config.yaml
num_hidden_layers: 10
hidden_size: 256
n_experts: 256
experts_per_token: 6
d_expert: 96
d_shared_expert: 192
hidden_act: "squared_relu"
moe_layers: [3, 4, 5, 6, 7, 8, 9]
router_score: "sigmoid"
normalize_top_k: true
routed_scale: 2.5
balance_loss: 0.000904
balance_bias: true
init_std_router: 0.0211
lr_router: 0.000629
vocab_size: 27483
norm: "rmsnorm"
norm_eps: 1e-05
tie_word_embeddings: false
optimizer: "muon_variant"
learning_rate: 0.00171
max_grad_norm: 2.0
batch_tokens: [65536, 131072, 262144]
max_seq_len: 2048
train_tokens: 689700000
max_steps: 4802
dataset: "wikipedia_en"
Below are experts of layer 5 (counted from 0) of a mixture-of-experts language model. Rows are named router (the router's row for the expert), down (a neuron's output weights, with its number) and show model dimensions 0-127. Each number is 128 + 24 x the weight over its row's rms, rounded and kept within 0 to 255. Numbers have three digits each.
Before each expert's rows: a language model's description of what the expert responds to. This comes from a sample of Wikipedia text that the model never trained on.

# expert 40
What it handles: Non-Latin script pieces. Byte pieces of Chinese, Japanese, Arabic and Hindi characters, plus short Latin mid-word pieces like ry, hard, ler, Rank.
router:132138098142106088142150156139151129135124176085116104128123116127109131118102121170143164117165163130111216174127135081186127156141134117122110144108135131137099124113102126118143110096152144151118138137151102163147115140092139141101167138110097104156162152122160137122121157093104183172136095091110102112160074156133151100123134107100126134119153128132106134100146104153124101102127
down0:117075144124127150102092143093125129147147151123111105087106182122112124146135139133159101143132132109123118134109142136132130156147111156086105129154129149170137125153101107106160129103163130145169124118131131151114150087129138054165122123116070159159136130100103110135145111157109138138126182168134175118111180100073128135153102100111137121124127178149131115136109126115104116137146
down1:151146125169142152157133130155121148162136144125149124124054170154136120156106136112133103116128159069108086098124153134080139082087151153106141153120136122132118095107110136153092096108076145084145131147161098156090152157127172139140130132127114114114148124170133092123098098147154107142104154119141101113144112173112089123129072086134095120099118142136144121106134108175094138143168
down2:072128157102081159135107147131142116143073124117125136111136149165173147132133122128122170154135104135154120171146133155162155147170142140119117124141179136150112135095140105137122140106137173097163154176127098108154151125139098118098111151146135126140114171147146107137138084111133148165154167116116116109088144108154126152120086138131134094166128093120121139125124165095110109131132
down3:150128135151129128140104108167119133136097160136118132110076099142126159091133145153153108107177125156122152117137139146077122180137145123131132136134108155125146117136091125144104188100092108139093141125121111146179100178141122156109125093113143114132110122123113107145143134154123160139143098176105212149144125112107130105130129172142145143158154116126120087132112159104116173111122
down4:144102131131150173123115091128130133093125133120124139162092160114114126166119131131137104124174123117101147098117150102150120118123132102132119124128084154141166121135089111102155140116147143118151198175111155148126129117145141088106151181096093051133141132104089111116132138137157139162132133115074105165110162154126162119108124126147138132140115086104130135095081116123107129143150
down5:155099111119108139102094138186138108182108058064121145141088172120103146153117139104125110132142117142114118164142167131119148154095110114108107157128159128130092159153130117149131135155119121139119161106138156139134116121127128102140111166154104129094129120168114138135146131140127135184118155144098117101122105084148119224122118147154099138111155128125130117140148113124147191151089
down6:119082126120101145130165139143129118121164148162150119079172109165162139118143127148150168142141131116134117146149092104132115104131123145126131145116147148110148094142118160093130135133128129162105108135133112132146142090073136139122099122153110127107129103114119107108078148149115129076141115122108165070139145107141092094130156085164151083114126146104160120161147148092111158156121
down7:103164093108160146066146087102140169098134101140089153139167132129140103132113117148106132157122179161165108149148097131130117120089104150167124106110144134124141098152116124124175167149142147089110154082079117114115101127124139141170142125125108127138167117119113126134118101135141152127134140173167144154138159154174111121137168115115112153151134133114132109090096139162164142087133
down8:131131131104160171093131149081110102135104132137157129067096094112118110127104136110119162105134164067152111153110111170135126125144142138145108154118156112135127137139110126095107133144127084086135133147102134128132140100127117118131147117122089164140105127100148135149128097100094207120127083124108132155060118148125170138142142124119120143142133141128107088100122137124105122162160
down9:132153130100124134114132126143108128147165143139153097100125133104128161149154144090115127138113118130124091142120150120105189135148152147106119121120100134078145156107122164137164089065096107094076142131153156099127137149121105141131110120122119137128121149161093165146154122117129151119137125189112164131161140105126129143113101131102120173117115128113169133107094109142122098116164
down10:143165136086185124150126165134144127132143117105099134122108079116116133162107112131115168122140137189154122092138127165123125159141094128119093134137107152151160171143118126108125125123083146156119142112104099159148080122149077133154126149102117159139117145110123113096139125147112172091148135134113141095099124165145107101130119130152167153093156130130080093109117119131105094121151
down11:144131129132126092132103091115146122099126114145132112145164098096137114147147129172103107145167159145140115109137102155137128100139151136176128158145112106124154135173159087104138157118161115157131141144125160145153145111105130134086145145138115113102097119107110054146114127117145137157167071138096135075105144117109159112061148152144128184131110090140129124134152141146144090135143
down12:103116114144160127121109161162136050121125147098068164109110103163152141119162151104154146080126105126156121096169166132137129121131133129096126109154115135136122099158124125092109163093139147076082110086094108154134106128128113104123137147128109108121131126105178053137063136128120136112128135145132112144116142135150081120134089158099136131145104101122097152156150102122146141162131
down13:133133132121100134163133159146121126105127129198127168136159137103114154159146098142121167101129162084167163162120133143126184155155115169142124154138098119116125103133085131103082128130130135153119159145073098162172114117124100184182119128133131128120095134117130156097152081101188135123122122125132165130104112129107099106145113074118145158129157142099134096143110106110128146091091
down14:148151112127125115127117164112122132162100085125121110125125141086120127127182149105056125157158147072116102140118148142105148151123098088104162115106137133138153141147111156086155144139132130139196134150143137106114144144153121151168139154141137209091132138111099153105123124089128165143159110129154154144147141127120068131111162120145092131143110137164159116104094107100188143148125
down15:119083123167128127133124147127146144123120088093162135121140130134140085141110140097137141128128152094128126125129113111124138132160142123122098100112108119135113149105134124090127096143166099122123075126148115128135112142124119143190127119154077122063141169085132152113150105164108143179129147104177165143115120127138139124107112152183109106149165140175114128115121088123149144131141
down16:135115140112076124175124107130056125120121100160111155100117118138128132120151115112096124113141136118128146143116135104145121119120130088102140109141135142155129129100138083113137108161087127128127140139142135142112142132172113122150115087118135119109113178091127141188145146163105086144089193169128115121155100118148135150113081122130126115126154134145082132131118113119176120145124
down17:116129130151128119137158113121121125139115107095127136134158092124135112129144124128114144134154130146128105099160090101107090126091112110124152162120133119166112157148112118128135127218101157161094110080111133080122123152209113141118143144141150106153133086162153143138140134108097107160146080115115139139162108117144091131131144133072148153111106096137153111103129144105141076118091
down18:091191118152118126106141101133087105151069116110121098122126100119194101151146161140119136112082084146153142084106142175076141141153097144093145122147146103134122101174110140150101129096141178122155167142127101078120134150148081133121091127123185063104133113071173121132153130106113138113111149120098111146150121139136137138137118127148145113138140146107150134109087125162141130147145
down19:124138165140111119155131087122117156129144129165127138095107134109116123128104173100126142188163170162116160129135145132159142189137144134135152152117136129111147111138140166147135093120084158116139152171154119107141148130094160145120143156136153178121159156087101137142089134121076128146131173140204122112118112097135147100131133104156131141168106125087115164095145143157130138122147
down20:170137146096170127107111140081113123121108150121164117170140186122111117118173129138127104142128162105140065163180144141141130173160135121147108185127109127089114101154128131166110136111108119170130147092122141177124102150138166111125118145113098155164128118156111155153148144153130121119100182141107151096142138135116087107119129144143159127126094172156136125100109123131138159122127
down21:087120113044175135115170128108141090140115103133106142134162110139116153082146122139150120114147145131128063110136104142160132116141094119117154151153123182130126144113108091131152100150129109169157136097115139141128131100135112112081141103126125130168146105137198118111146125120118128129131124112160191107100150101100175126109082115120132097142143129120124113097154133100104133117121
down22:161148119120169094095162114123132157098139157122095142174149166162119139121124118107169154132127140080121088113148136127063090114127147122148117146143140139060095139113145112118156080126131131115135107146129137126133146109101128086133096081126166096147123134147169140134140188136122118135134153120104113096143103128106135126150160169093162097149163138119147125178121160091132132115138
down23:128118152105141081163129115097105134129141108163134097126156135149112100114058133120140115120140123128107115109108100131139131155089153185114099126147098105144116125128159130144100118073125113120106161148178120113087155114119128109072143113111154150128143178135127117158092116121133131103131124109100101117110133105115137169116157153141131112158164105077132157132115133154142146121133
down24:121103162136149119151083115147136135136097143119117088172114103103151098121147139090152140148082098110141083118178131163081153128145136141095095140123145149125157072195070107118110180115146132089089122080092101124148073157152106106107110140122092115166132102125136098118154137136161121126156142114131169143100127121115135128090113107106096152100168150149106111135135142136135116137159
down25:145128104157129189131130097155138111123108095121112150148150154144128126163165136134126136143180113088164110124118167142106133127148138140118146162114128190119151121111159154171151134128086144112085120114163126135082140141113146122121142118139149138081124103133124124148117136117093125134115129172134130144090127177145133138122127090116134135160141108158091118108147182137089161121173
down26:097119104108127086141129126123121139120127131160134090138101116137112118111112099154146138143167085129079125082079126129096143130117125166153114126144159100134151141109105121138159083108136116087128153139140106134130177098104161154120131126131163168118105091134138142160189133110105105148141106129150157148174074167086164109143105130138151125141108106069166125114146162145135139119106
down27:093069094113114126113122119117148142138139150164098147120140119129136130125109118091153106122126143145102112143129100162119111136114102139110118145098110129118138146109139128121063080089099120088151113144142088157161166132117085092139089148126163126146122136162110132164089129133156139123119116138158122129098134107135155119117103137116128108101130107165128126121100117118163151130126
down28:128142081129139143132133123146161134113127177124095120144125127158171093134145131098164131069134126107124189123138114177119111114104129137144139108083133142134125132145158131126118107130137112096122130171111112111152140119104119120143152127116149157124138098143078101081138145123088102100109120117133144134116164118157160117143131125082158139101114085133124152124165144127134076161143
down29:115105134127125115124150111100115120154100141169165134151145103118144117119117141104146140184153116121138145175112100129092101149139103109123097118117101129086102093156120136132173104102128146151107159119115114107156110160148136120130058145150098156160125145096138148105136127126124152121157128133135111121149127069114097141153145144138133118139161113239147136083139115132156120103102
down30:112122132141123161158115140149167106145136108119152123156154102128148159127110133136126104149097089083096133145131076093112134123096123115115135156149084130116105111133093173090158105122155157188130138133172119132143150152108070076135162086158124109101113091182125136105107143126139105108143118116124157152137148141118101101099146154172122121138159136103141157156163148132117144173143
down31:141132101099137124141139124114124127087071101102125129134098114149132143135091125141135114110163077091150147167153152143154132129121098138118177150097129109148157113155094154125121161156136117135109158119116096116160156141149136156093095111162147153113131126112135152159113117153115094199108071104182116118153136102103130143194110114144165122158097189144145156141112151146157154107119
down32:147122183107108084163100107129126140094122149193149111152115149112101130138106096110127110127102143128113160140075125114121145129112124109116103108145136140150086116085091152137130127098169151130145159136122120118120136120119115149109150133100113136148129106204161122127085123125128126133144094162121095060142179133144171152157129117128100144133129127121157095098144138117105151141146
down33:145125096087102097116200122139125100149109127095096098110117135164126121157139120118155125105129149135103123097148129175119142086133104145144116135163159157137163112109087133133173104131177118148128137141128132143095115118112098147104130128137102131110183127125146085146123201111151169102108125177102136170126127130122143085144151084144116126133101170089119119098165118132103073074141
down34:128107154153129149094131167130095120124081115131114124124155133105167106142128138098076138137143138074134121145159115159141135163138110139109114131094142113169155138073106176134128092109092089051120116144158100174152138141155141070112107097151095146120119146170118165129107177148137084135105161098114114145094131125108140109145125145141121125117141113142100129129129131149061129139158
down35:128120106128087148135148135150126093092129125140153075113167117106109117133144108138143124126127087115117106155122163113112077155100130132126133139127119133165119088128128186124155133111171094162114091096095156135170131150130115149141152143135116120150122143125118190083111133125110122113083112130144149112149123133162126118162119152148091125121052120141118130100117141100127149121160
down36:163122094122200125107114152126155152109097128146105119105134147107136136157153129150120130103129140138118130128135104150156149044117112173136114137153116152159104154114122092157120140131161092122089132105121134130123182116091158135128098102151088090152122147113139117152092121107148133147089128150075125093133125139137131106140093152128071158096149129147102087142176138122081100110110
down37:133118164134127168098125131141124152136159110150070083166127095120124122118119127123121187131100150092128147106160122150143144100135136117155112139136098152165122083135086152110081119146138113149112140128149097127150116152147111117140155133129111165118103124138117162136120175110157148164120160106123147133144121192126102114117121096139132121103080176184111126079127109148163195100085
down38:098103151118149125121125152123160173132132185161110113130151108121125142165133110135089133122098162101106155109119157133139086157172080119119120113194131122132153166132131112134141138129164094112115117111104142086083141120117130108133132127119158139138133124132089121100095118127142121121165117140123165176126088121160114176114146149147107123152081193110092149124148137094127151132101
down39:118132137175119112146154137129136150131117155111114125089160148149102136152102127105122093165165197110173095159151121099110133124111097144114116121108105098166147115118131156120129113146109171167090138136097101122095179104189110147134138131163158165125163140093092084124141108126119161096136122112121136147156087177127116120115119161131121141096120110132142140157117148114206150112159
down40:117087150108129149145130088133163116116104147136107093072126146111160116107130158096149104141133125140136147078136117118126142110135149121139146111155111111129152137116134100091102110096134099134132129144153173056135112110109170119114172123123112193125165122136105101128162120138129146120115141116117123150151161084156132124102102092174109137186133141110125106137091117071151136131116
down41:135089123155097099143120155109156127113129136091146127125128114056135144110121085112149144137098142178088157143143146120100147119146114113142102147148097110122137158120143108110121171126164133094171124134121156135138115132103132121105172111108169179130143145111172112106159122142148115105129118169129107125122111140140162111145106161116167123146139151116153132144145159130170121100118
down42:136116069200169124137104165167129154154115171129132125124144124113133116113138128140118143158123119104124097045145153120140088108083099140093165089163150150135133157144129119163106166131113118132152130137165157131158105143180110126122119152144156107136088155125132139110107092136121124130100090130146136114088135086109092100124136133103093122150118129134111136130139145107136146194092
down43:145114148127115127106131185135136148165127081142140139108101157122108091092098159121103120144101127145142128171111162124076093103131112149132162094138144146130130133162153119121155077172176113156133142086123162098120119136096088110129140115153147126137134092120146134081086108117150144106138149144173108138159130114158113100129139158137119174108125132134125144131118105119125159104126
down44:154121115164133138094171103123144120156122104133128145097125111103134127165077138075122089110130146161121133130194151115121134135147136134094113117154142139118139181166135104164120149090106116102122109119145136137141158127110127135139152080145134143115113114089143116094138122138102151132141086152180098103106160163126107122138122101092074112137157104126092128079133167164142096149178
down45:124167147149140124147138129140111147134115108109102159123162102131122116144114133126116120148144126138127141123164108132098108115133222113122108125102140141173145107104140128146145141148098086187127144149114077153145128106158156155161166117112176130150159159138117137118141108132099081109135133116160126135126135096109148126149097105152103094147137112112147096140128143143141149175101
down46:108140121137110151167142088145102132111104085112111169177150099175110134132142134130154092130092118162130125134121149126103100128138112119111125126150122102118103143140118154090102113182139129156149114156098162111135165133108088117166140146107171190117053139163152108119114060086110091139098113106146112135122172113151143176159123137069140147136165140110154119137147141122125116101145
down47:165142050105118100120160126117094184160144100120141156151089152150122130149140102114152123128144125111089156106126120151162157139154139126164106176151122134148133139119179133095135146082147089149123134161109130086168157118106151084128077128146132076153107156098088094115102141125113112142134103151129152108113131127105144140146127124145101129123125164187117095136128061114114178094151
down48:133136188091114174126146071168097122179152136182142142072089129117097127142120168127126136163144154090125150093126163126074110126092161137148126135097103135106120164106125123146123106139128117094124124126134133114091135135115134133133105142153097109098129084132158125101122099138172152126140181141106186069146110126127117161130134108147124133137134136129125095138135143170137123183176
down49:125122168124148137117153109125125115133167142124167126184154122138138126111129134102176123102146151149172094157107171120169151095143136142159093123134103113122139108117096150098148123130143141183171080133106134129119119161112120143155118148159130161109116119168125086119145161087149121102144135178107114125123146123138096189165139104134147117116152137111142121115125109176068119115116
down50:121149095141155128166077128168124151095134153151151100103177110093096146103107111097131161114115094137156136175103129094078113125112109120150100132122130148101143134153105107105118154119115122185137129089089163159178118086114089145130130126127145094124147106119103135100131176114141140129129182129138166106126164125119128140095144120118096124142107138094146136114100136154163091181135
down51:135142062132127149119108141110098176126132107147167128116106097108115162149139120140139166121096088082119120146163112112127121164125152107115082154076115108154142139120140108105137151159097111096115108083157105124137132130121143141092124161124156156047129113120140093127099168119122120089105094162122135107080111101185128126079126146159160141113131121108151151115147141144109162129134
down52:125126163153189144105059125129131095086147152115123138138132141153140136150124133131147130117138133145110142149156129129152160065120115126143131118135095129109104129128141106181086159159112132140103147130155108118176096087082139075166108157097154120128151117090111130128137085105141138121138147100119095166127120156103088085148127094141113123143092076135123125124134123133112132119127
down53:136092166133143169140142085102139108131166125095113112118122142134141070084164151114136158141109158150150155113099159074116113140109138127151166098157120108177090143128155122139137108137082102119096124139121130104120164112145144157112105136170130159107104123113112093104154103134110129125138155132134101149147133131124114147105127152121150138123169121181079110152139107087123109158125
down54:142072164142146136129137102135097142119130145101138135124161156145116101146113094176114135169119129158136091145116134134143123157120106079116149147159112100105083110159145125122096124142143131110140108147084126103121099147119103122100109139173129133111179143139127102132118121078119138122110097110116081153151125105158127170098153125125143122099127158138137167146125148092166128127122
down55:154127174134172135080102130102157116155150101176140155116068093130084122094131130122118106133121140150110129097139136148139094115157118119162152080121113074138120125135122156147160161144115153120110139123148180115150114084141121110136119122102125147090119113132098150096142109103049091097134123141146159147161156110125102149109160088149104150155107152099141113116144102169127118128100
down56:095138150104139132105123137118130135099152115147117166122136116134182151128108105169173116147131120183106147160076092187080115120134129139154164154145140150085165142142168110110110137119114158124139148158110127143149092145142147145127110087127113098138157132107148153119141121094101134126127131085103189197113129141115129131113138146080137127127091130084131168154090051117103124130092
down57:158133111133147134147161120142105111140115133144150080138126139100114136130154132173114113077121092116121107116149103126138114112101142128106108165184111117112151079101146153120120120098153126162126128115119143108162138093150140156159179129147136097097102114105146125155138113128145119110103151128139153130153117145154145145118130153138108113151165125140119108112110163113076082121143
down58:133148107138133125141133187183127112125140121125188114123101099117091120145170133155123110100124151131136101132172117127098096122156129119120165109146164135112116112083157143107133109117105150091123055131092092133144160137140136110185093111091129132140151084154091118105116086114114107114108117118137108163129118121097130113141113113132077094087125101161103144135139101179119112138147
down59:102162106145099139132138105138140129095145144115091170136141148118123134159136152126121124097109130129141157156093136118171134126124139107130113169101109150128142115117157129157130122118085129127156121142094108180115140076130105128156150149144128114135164186135103146118104135184080093127155124070156105120067152138174100142118172111128139123093094145104109138120104140105129125103164
down60:116099104131148156162104170126111111121125143093145114150106130124170119093137095136133137096131142137101128138149178125113174125118128092133092136097122147185149133139108109135129112129192121133157104105141115103121150175128114087125139109123176146132142150129129124090128159132102111134161114189137168118086116131152094154132107135147173126090094095155169139131110143094124142131188
down61:136085110111149126135142119129153151141141150160141073170143147075133111118143122178139135116098111099119134142158097090155141177118104125122112138138118101120138083103125144175130136163126187090141114115147102114089125134134073136097140114127173092170161140117162116141161176134107147125071155121127119102149120093128131075118140142142110100113138116126170120097135144108154121090137
down62:132136125115091137109132157088157149130112128140151185139156090156198118126148091163112143119124129129098137127150124101124143150090138133219109123118156089136104120112112083120096120102126101119134087093145129124123101169093118111089111121121140144145147054121149140112104151088083127103154182184132136105102196106125105109109149177146131137114131080137124112136103137149126150138114
down63:125080107091133140148128156139100146144166133123168124125134132132141141103132138098110118156110134123124125116086166094143109132118153125125058149164145141185141114135113101127122160165110150112115155143118134145152129121154155115115141144103153148095131162108158164090129137136105083117131118133080191121105122159128148084155141123130088151083184118130120145148190120123146114138139
down64:124118159138146147139132100135112159148142151118153126136151143126147112091114106133106092142159117106102121106115132105157129170154180176137113121139161165164099125177157161140128114157190108096109132120110142120125123149106140127128096114083136157162115117086123142145110093127122133154160111096109156132115111191157162154169164127124115172111129167138123135137080107106111142096119
down65:130151154102114192116115110106145152156193148123113137150147089128133112089160108108121168132130098090087127124125101148147145130142118135143128148161133108138156141135122127114115120099105071145118131133139141092124109107189161108139151102156112143130102135113099106156124114092128133148117121114122102131137085128126088125066131126109125169090099159122151065129139126061123113112144
down66:157135166098098101114141122153094116142093138103158153140141096135147156136146121126118150104090161123159084108129142146095144164170120123137093147158105118103120135143152135089091180139129139142098144130140103150156133164140128112128109096137113109131146158074155126149162180103137135102129114089153115111160122130133131136140142115135128130126090145140140171127116137130135115157117
down67:145128092145128120151162104149119118140135139130134139118126091170112143147123128141131150158138086143156138136116136146113123153147110099086101134115131120090129119130101112098164139158114135150113113118172079120125137114117126158118085115136171115123130158151094159146108106145133096140122139150118146112126168085091133141140149121129099162096166147172118128134107161140175158126134
down68:160143156138128108097113172161135108137162120100116126164078141116127152162155139125191168137124157170167104136142102121111148155104160127125150137135081094081129091100147105117119108084134127143158118176147175152073140167129130134125115131100125105118166135132121137137144114129146113144170079108142110119137134078092122110167150107089119129097150151143138141094114145103120148124088
down69:096069122118085078139142155123102141147093124113155110105106107136105097071112109151129103179130182105150092119126129151154152122107114179136173152119126115124159116171147136119090132117113125162123168146121164120082130097126157138150154119151174104148106129134113119125102152109147138089154097134114086120121092166095121088157126124099114102131150136097089145120094134141118121149109
down70:073105149147131146113084093104130144123141107135180099150151129154118144162132102137095142095129096162107149148158137123163126068114142124140130191179122164097144171139138122153078098180112141155141121160126120148152126152141118126134104114119148158140136154137162103144173135179137137107096093104126119124151124176123144153141115087114103123122174173152109105136138173124114118135105
down71:138135112177147131134142126178133093095147147123112150109092138135131115126130133155100085117129137176162095139126113159138094141132126128160108092104129167142142079138168158160147128138113121124153151103150106125146143100122091118110137132122121139116118153127116106169107115145131138133096115158162114120120170135176129150144102148112139116145115117105098081111145096109130164149147
down72:143126146103100146121127164102116094169099059096128141118149149094128117130097127164089106111180082137158084157164114106124156146094091149096135129102143129155142134143159138108130105114139110166160105108159122105105158142133129135110108122130163148155144123126162136094164161133113136157153098168157124193133129140132127143111106123154110092196133108073123109170101148133135130138172
down73:133101121123116148142156149188095113089102120109114157121150158166122102151144120147137140117154137123160150118129109136133083103187148125122103164137140122177153128120114164167120115090148081104108132153114107134150132120133157141102104133115104113097109137119138142123127130110136153116139128093089094131134123141150158136125121120153132094105108070142155116087152084191104147146163
down74:103145131119157086110122150147138107165117106131177140156169110146183127155111124115080144113135138152164103133152157175126110095137149156099144116109122118126149139089124105111143122117160115143135083145137154077137127152124145121111128127147122126123073163105115105117135109149131090084118151165137125101097140098083144144096117156114170164140168130126127140120139097132126144162136
down75:150163125104118097131113121153090093142145139132123119136089124127148108117145140126142109163123159164140135123145134139123097113131129128116136196076102090148126167120125125145084126119149120124145171190115140143101108149120136149153140109074156153149113123153124147109166163153138137123100177139098123106126152139154124134118092121132161122116135117117208127130116164149149111153100
down76:149119127092129143134093106109140159135127107127147144146113148147139133149130150162105118102157128120150117136092136135163124148143099103115132129151129124084099116161129129098113096146121126179124174139140098145107115143135114112093159097164135120150135154104152079174135089119151120144105130118065087103125138142106126087131130130172120149101117142120172138106102099167146139117104
down77:151126157099136160123157091158141142153103105144160170160099137112146109113101084121096109169101095100124157135140144145115139122104148125109135110128104139182081113145165145105146151136130156144154160115114152138123170158157109126131097152139150134066159121132087114137150137091138134139136133103153130129163125112120108135178136091123100113154073131127165122099148124121157113124128
down78:162139147104118108123124158087134147137158175105130140119112102112137196112144117079116102134144115152084105164115156113137097148126144142095110154117098114106139130140134162137113130110133132147104094110112066107122103132121153117136117130140143112133160150121111138120113130141115102170114112106154149128095142157100107116142154149119104170142161138154115138086123137130125133117140
down79:101145095143125125132139115125144170153154124164139097135103145107139122072153123118136140109125127118138121177142100149128146149143101190175154116147078114138078144157098103128089133174160128108127085144141116116129127116118089138162148134139132125161121168114172151070145084123098129130096123118159159141143164094145181131178112102125136099151091121117142168151126149135133134117110
down80:076091129166135041199141144160140144144145111100130122096107148158134124090126141131141131152103131128153139138133120168175104159158144109165107132147121103120138167116135088168132139153083107117131108116115146148128139166158148124113111148172160135142120139142107111107118172120108162160140122158149145108097116132106102091132125163140151116161100123129138128130153082134144094104089
down81:114134127128125113113142133133159118122106163125169179115153167161118142171133155145142133157143129150132118147130130132114165145092151168128156145108133151095141125113090131106106097121123084126166158090162129145101133115145116123114140081120080118100138135111073109126118151138198143168144120128090121128135112090086157124130096089127160102115133187173127202142116114145107111125128
down82:139103128152136133118166139140125106106145085104115142145131131073109089151106104120136100127149144168151135152142136123126113141105115141087126102135159103178122091153140145117130138128169141100129110142128146138123132158144097125085118115133125117134088140130126144134091166151119124091101127153126082149167116120155088147093104109131135108124110108123145122151133112151158121149110
down83:129156092150120097123110125103140129138102154147135160104103116148117147159146102126137112127168126145109121127136140099157109145135133115124107121090097126106094137149143125122111131122193157144134118101123104136097147144129140154097093122114093172113096129105087161147159112106164116116133156114161173134078157149132157095133118150167114126158118107100114134158129106142121102144158
down84:152145181084130089167127140117087135157113148088134138161149134103124075177110165141103121112084128129134147103121125107175137116178113111114142085114124111130124115085132105143169144175134147149144075148104124108095129117142145148145111118114084099158148166138103123143176130112178089104146134091120126159135126075147128106146148113152134117130199111127125131138115137125122131134140
down85:179146159110148128130137128126138133158130163109150145131066157094122160122149143131110130098133133111123118082130111098147106107153103116114131146121121125110153124108095163101101108130101119155154156163112176078118130092121109144133165154181109151136124150154137119128119111115114166103171085145095152158135154098147165141125121092142141114130117122095110134081170156105160091121130
down86:153170097152083095101140116160060132103074146144088121130137153132142136125140151132108116165111117127147144136102139153095147130124170116124140124148153125112143168147146108129155097134135138121129133099142150121177108168108142120151104137113115146158169111112093138129151115138122110138153087112092126077104165134121149137151134120137139141140136069090098151116128115121137132139152
down87:112121157127155139086155129128134120088100149146098108097111133165139110134128143143164168179160127098126144136106157136093103150106165157140146122130120112079094118126119172163129106124139141089120119137161097133118126124163171169129145141151108120144160094149123139109136113122095165122138127135103154102132141143145100136165143159146116148134100125140171160159131131092102103160128
down88:132160082119122123150118093113125122135129134152116142139136126121141099114133131138184161129114167118179126147134111066148144091122167127153146144113134147153114150095120146148124093128128086123115094099141107156114124149147132176101115132150112203136131120139147075145096145081103132150132134114117159126168114117141155106102127145109137160088125142162125157138119152143128144111093
down89:140123088138132133157139133109140088134061112113148088114144151138102122092104163125132130130072104122115160123120123140166098163136097121091143107159122134136114126136123130123137150139127157151153136127119145130104122111130076102099151105162117137118151113100138104125105124166157151168110133145099088133175111109166143114108146172155149117088117125151126142167116133100121105095119
down90:121113059152124131120115105170156144129160133098124141132127076110156106089109117153152129141128129136129166143164136067104099161114144127127138155134154146143128112158145109104110111174141098115096129167133130122177150082105134112145092122103130154109118136112108090153087101169150119151127118124097110119119179161144155100151186119146109131133132086161125120158157095182132143118135
down91:124097124127105123112085130127155153120100127134119134120185106114125098141159145131129150150106098179111103125066082115110157146147077140131129128150067096149122124159156162186141111148118119098145134135108171168182094119114117143120080113118159114131085130136141138118088114121124140115114108128109115155140128099172115127147148127177152138115126141127124145129178168135128160155162
down92:156141134116095057155122117134118097108153115130138137091120125092113125097128117145158130149113123101152121113163130122146103150089134126138179121099145124105135140118128143145100165082119172137136138156125135151108133171139136149084164094154152097116108116097170144138099077138136132135152102116103137078144109131150071118112115139110120151129132102119112142141156135106196123131119
down93:111126133134121113070116113130141135132122126125088139123153115128122127105152114130165153144120096151105144139148160102123125150164115133110111110129172135082126112120116153097152133159114102092144152080077132132117129110146155165130112107131112149135102134090086146133110111118130139070135163149140080165127132138136112098109085151119135144094142118180114142183143174105138112115110
down94:117174137131126114088151099100106102137130133141098177146150117169131128116121143093124116169116118154105167104116126113122144126118144134125119107128089163169118110076122100114118101128148154125123102097126161144163110148127077115113119118110148101141123103141131112140125153099115117067164135111154129175104124093093160114089139117102067114114110098153119133106137128100087153133102
down95:107125092126092131126142091109120151164070100133107170127142157141090163185143108150116121134108110087105152104148121120151152117083131148156124118106117130109138127132083152124096106106099081112123103146156141139129183147147163089147128157124136092151141130129166137112115107118121139119115127131112110112092097113111135125163118086142126102126130073085102120149129131151143154091180